{"d_shared_expert": 256, "activation": "squared_relu", "router_score": "softmax", "routed_scale": 5.66, "lr_router": 0.000334, "norm_eps": 1e-06, "tie_embeddings": false, "lr": 0.00447, "beta1": 0.95, "dataset": "wikipedia_en"}
Below are experts of layer 4 (counted from 0) of a mixture-of-experts language model. Rows are named down (a neuron's output weights, with its number) and show model dimensions 0-191. Each number is 500 + 50 x the weight over its row's rms, rounded and kept within 0 to 999. Numbers have three digits each.
Before each expert's rows: a language model's description of what the expert responds to. This comes from a sample of Wikipedia text that the model never trained on.

# expert 19
It responds to: Line breaks in lists, headings and taxonomy infoboxes, plus word starts after a space, such as opening quotes, t-, ex-, pre-.
down0:553545525451543364418570483497569466521443486476521442511464534561451442494457503434461599551435501511543421473508445543488474437514484461504507421515611560494625450551552419499556528463492501517519505359544566494549485603435571507513511505471521502546533427536452447573550513552545530431527543478497519595424550491480552442500457516474460474595465507495477543432453546481656522497472537542532482536453525455543542508535541545550499468446541537558451591592592474500557584495597522534504505484550447508453459527521552413470496528450414416527453468483489420518587481484555461468
down1:501517551489444542419602503574501484519466516589498527450544532494546483507519571485537479561486481363480458464608466509521546540503457515517537437539513507455479453582445480491539464535428487600603536546507584531601511538583461570506493552561477452467523407481478496500508501538464553429431536456553500385563511466567468553446462560506555439462489441575503543490563462487502449514544540480541470543521536512524595511409447529541469534546520516392483436486521532554479553446426528541440515466494534441605556489577448575391506471499568481388504457511566423435559520430394422508
down2:551537452440488512411490459443545410493545512478453624480524482551500506536520490489444524445436544515533480504413541530420489508450447448440557473596527539576528472498453495491555422526496566567437379478515420530529531473362502523462508537426476449399489535430523530502457539464504504440375521475500563488399567500551504534501527556542536530517518557486601430521515539468531448582565534418536581550542533498510577498396533586559473604553578507422560456493481576496459469563559576559571530484481570515538518401459463465479538491495429562580498453514561481472477487497474513449
down3:449562509533443546461444505523588481490518513506487595525613458461536527482545468481444467507431525460551514422540497524424544528501438474449504520442481419636471555502387489534602457523516475485466484509424467532507482477496482440525437578380464462517514513521551483509485475519458545520501450528482486527538490476566485453544452556509540588489498510471614444510495549378475607578507458472581569447479415407547539532406435548583468505447417555442387545535484606467454409551507483533536498567457513389471580510546452539515501537562547528435476512434428542554489453529524448490

# expert 21
It responds to: Pipe characters separating cells in wiki tables such as certification, roster and election tables, plus some abbreviation letters like IUCN.
down5:493483577442543443457562510501511597527454421517473542500442424552511507535511528501522516396400462467452425446506556521455482537478495606530529561468590413553513545501461585426509516491402453412475505516513483565439614432431516386524507519534632445463519460534503570482547496469481583451452490416524579502481534465434571489572511498478501595432485494445509483500446509561471539488461601563481418478613566521540455539472506461490534526528437450403553508529434490559512476471490455478532574549547443404510556613478474588453446509562553473494537528505467484524546459486469462558
down6:552559486537496505529551503512485473473500533550429478431506492492497555523442463492566524495442513518484487514508457512512552478338516512489576475518520439553388511508496437532545515493497490419433564450512506538438500425535443489448539567494438456551472500516488559499482522520501482543551495459525521463487428506567500539500512520590557360575464569550429476586445459517531494373519451543532528498502465500502511514490649392404574489506603483509456566473383462448524416524449442393449495534446427435578459463599438496422537425412547579495463405483452537475530497537464479421
down7:406512479465482545430517545548465573461535552430473511466487510350555514523513497410564542478458567460523529539536480473453419590464495403455515499448552468494417447519550540474536562457447442537492468496430514522514509539502515458454428433527431549384451505481558506497548469526494488575450515599416535506507487476455506438497453447489445467509506478538385430425541517529561528541462449469486534470551515454589437536518434530368480547489510463472573481478523432486485415535465486352571486482419492577428617463526507574463549460442456481515592624529530498485541509492442440495
down8:363510436549515497526591461431408491489492530478568464469487507481558582363475534418437506539558450561506499533471478572438554537494649488494419509577546484465529553501363578553552470571396446536577507525586460516497484547477437492532470571560488469459446535446447519376560460481497525461514447439534531512436528415537542496469534509469527438458450463532511517447457511474492530502446481458545493510518513498546425602550471493559552459546490556576458437494440557538532508344565455415531549477463545521455487537505506424437417477510546462498500453474547477517557515507458481483

# expert 15
It responds to: Second pieces of words split after a lowercase or capital b, f, g or c, such as f-ab-ric, b-ig, f-al-se, B-it-coin.
down0:571508504584503508418607608596556519468485579471556432570405503459429395467424501526508566546458514485448400472488545501494475608485558482571409553461559401476442491476571465469506484503547480486591475546517538455447530575588516484527508526501502512498492469476469478535507397488546494468457483490465484692427542436481553422462497551432467383504473527450510408458454472482519504585512564467460501486509523498405538538574538478527525388558518565431493504525516517550515520515479481427528523530502426518510557509489472508444557527563519464549446462534494520456511443441513427600
down1:448449481533475534508575448518519512467511488478452509459459547538517426519463517433472482519546550562430512472508501461566418532511616502477500397548523481507537547524433417514517530511611551516583433525423522554555500454453451510500495551447520482445368491411411423575501568464538517552480481445474490566528530504511478489540500557529511486485423539502467428456449497529493479512492454499432559486537450440488475630559635414512536486491481481615573421504483460505545451635465551631513487411414557521561506460483525598542505482452431487574413461484528474498561573585532520510
down2:423481566496563399529501598553484596528428412460473566509499509538552448474473493555527470495460561488492525507523580554460430547552500456459448433415457478528543520580606482540504611545534519565539514491402515519458469493546494465503464437500495557523499488462599555542461503506469481460540465470511503572442371512465569574463498482594362464403540484461509594508456438530557523411568531521455566472504525429524498574462464581520552488493512574509515581562496423418493602565454579482501486541535492548515518564453432459443571526543464583476498573526588498526452477494486440497
down3:454528521514511437512567389504498482546483506546427568538550371632518525458518468519406521490535520489414554490463510562501485478561413499483462489471547528565471387504435572476512531409393503543554487500477472348572528458467476480459467543505500524410555514563401395399479524444500565530473470515481500508508477463538571520542444482445520457510552498482545403481509526379494471408472501659433503484463526473497512486514447507504479510466498524466437450566543469534471396503481569492484476553511503533499477489501445432449524436457492507498563389515429423586574546527510477576

# expert 11
It responds to: Cells of sports schedules and results tables, such as "at" before opponents, scores, zeros, dashes, pipes and signs like +28.
down5:521519405475451539472459445584454590524488440478439511442522545521597489450418512455511485504534474560528453472469486490521527447431480415579593494497451507499471463438542536562380574508546540625591484452572523387507571453334489643548504495496533447455418392490516528560511488507493468510497514482475543484578484527491510514418564458485543517469540508527471514452482529533483420531459448468532448449507525534490431473522575496472476417447561512550627467533645541467579444523512482581527449448512483453545527485507580490501522467452477429511562576453513538556514504502492565510
down6:396514435438564612493502437539524434593536483472486653527485516486502456531437411505468508644474471511479449531496461520530437585416448568512566588524528577413524448499576524439597480552403484486456498507511479500496524485488572523583495611478607546588616466512604516549451491465493509508558501471560468464475498485485570476461540451507560579510523482427502527494526490508557478472546457535516424450513484523449528570501466547401517522522521519515498518483445541535459475551539521482527571597419430486504547499547454429531580501510555534550529493474431480476618520414558469493
down7:441517463475427514494523559488554495555571524509434481445465545540427422441523534546501440463501554546495586479581508649413533525447412513563444422455498514496492515532491520463485413438383470493529444577535493526566482558472368545501577485471472564570457462496531512446427476569548515425508543408438484592552552472436380514566542549455543466511431498438507531506461526459429565469413536590453534484405535514587514488494543537393513490557543479471538478506568445502509538525525547487493443480506490506483495439505509499417479396482465418542576477479538550529498493585582538560
down8:573485437592472476601460469493443590452600458483518481544515520552470394458488552391484452485579470459464492501352426508564443529450506462441515562429461574580476545540454524476446456547535545528551520482417513423500512511473388524398429466429462509411493468496480472491521547552569509452530524487469520482444534507471525528410465571464433513479491370554548489479445473414540474586399453483488474508493420409485477491506448554521510542526511471398545517458487560527423435491570518447562506439503583505533435504473545513475472536450537503429560463483449540522469516580473502395

# expert 22
It responds to: Slashes before pronunciation codes, N in coordinates, and punctuation separators such as colons, semicolons, pipes and the "as" in cast lists.
down5:515402495469507513558577478441472534499518532478495509549495528474514537529514397519524573475541613480540505364437459483461550566509498440450537433481508450504548467573555563541498460501510516452526462414497500560526532493603577568492541447435561532578507495585421437476568542553538517521462486481405596491450480574495502544462458471402495440550479455520519508487471530529494518545516457509553360414424473512582452535557472457542519549488470440431498451474507616594518481521431440541485388541547517424521639506497443470442533474450608455449452453520452563472460590504496486516
down6:501446473471409499383484501439488519503512461588550516495492385569420446398501549540502539505493480550480465516483458480461520486531497593396466523535475485445567515516543625500573541556468503517558586481426489450547511493490536558526508539516523522505544481498531481548517432508582468557495426496501439524553468486510577520498500470464572419470425500439465472512594587481525521518558532489582455424339458536416494426563505603590529419446477410447439504463533435427482535484496424465530486417548504557401493452579532512482460536563518474514539465434552571530451412479508514593
down7:505559546503557518489511520489510506519406534467568530481477476433525536596477422455537479555606451442522526553452529504395516418504493529420501509544495453492456444549546477554468442460454444502466570525509470486473519508556507617441528485471589536472516440412568569520453533484419510487514566523494433525460505444470544544563539553493445369470405424506427468472564552465458517389518462497534541523536514391503523453539554579509508518471544509432598570367437465491467516444576470484596554490419454549469489460526442415527503479559567562489458493450475481631568546471581518462
down8:388433463590548478508467450451564519438553428574485591507474535554476520414553466491487512442534506514530518472442530489410460447478541500479496470523579461463462439422459502407488571472611571489454438515495585473572568472536524445484583595476518495448535524494415504618487524440525541395495454554405471480444490486487515478508421580528592545506567481522474465482428595477484551494479460408488485527583570501536555467487486584435484499400405513530537533559485484589520491454534533517436572510530467533378542614515547519523511503562558489463469466555542482552498522463473503593

# expert 4
It responds to: Line breaks ending table rows or infobox lines, plus capitalized nouns and adjectives in tables, such as Russian, women, DC.
down5:614420475550479564490554579484556505499498445520536563476462487505492449522467486466505553397471529488455576388529512543503553463406507504469479431521547460457553563514481573498600468523537565504536503531475368512431494509589466561466504494519480489505492458446462542449497490391418453486608517488532426471587490553468437542568572449413549504499520501535446534498547515547487479506536547481525570383523454583459488468524518452443431398529538481471588431556579551487529502504466399480561475458445541502491439484521626571459492544547557389474476470502519491514595537581570575457
down6:480508461557531507609585461494482478465541503477509543531510497624557494420488539574531450560484566619528499491484454472515509458544464559465456433465463486452526492500550505578596389465482559458438552491567372462547561451536523522556621490504454500571467517527545424548503565532541559565536434513507441528456522521488483547500472489611563418496574506512538411515530488579479517472510458583444525491563537488541565521547532455496504446471473484641501588549553442494500542455505451520436498462460503501428566508561463428472455575585551481480464431575624444407489485479448556484
down7:525517525449507482595563494456458525536430479531495522464552431527468545543454501418443608526530557530578465601497494500585572479645463530558482529457506472421566513501454483451521426496558539522525519465529533499567526544505554505528455467502476541538461371561570438492445556555507564540521497509528499518488513500555567526581606553482471548525508402531489536577505469492544545514480538513479546529544475542435432464663450612539488432627477438560529494422510415465474537467469591562438511495481472455539489529459561564441439474597496557609470450445475474539486515492433491563
down8:465548502471457519484489505462431495570517495557448431493567378409471543529566540463482498498448521450523571513531580512548470420432558492553428560513488515535519420527494433522534491537488573513442540485484569545458487613498514452528576499524498484477596396383490626425542583507440480445526580530492379530536493529450533474429513506481491498439497456496462475365539555433547510533432502540444598451461583469472482495539508474561501538488529495517510506486461507394513482609529503484541495537449569468484507577360547537456418513588473556508514498541571482471501467466582396548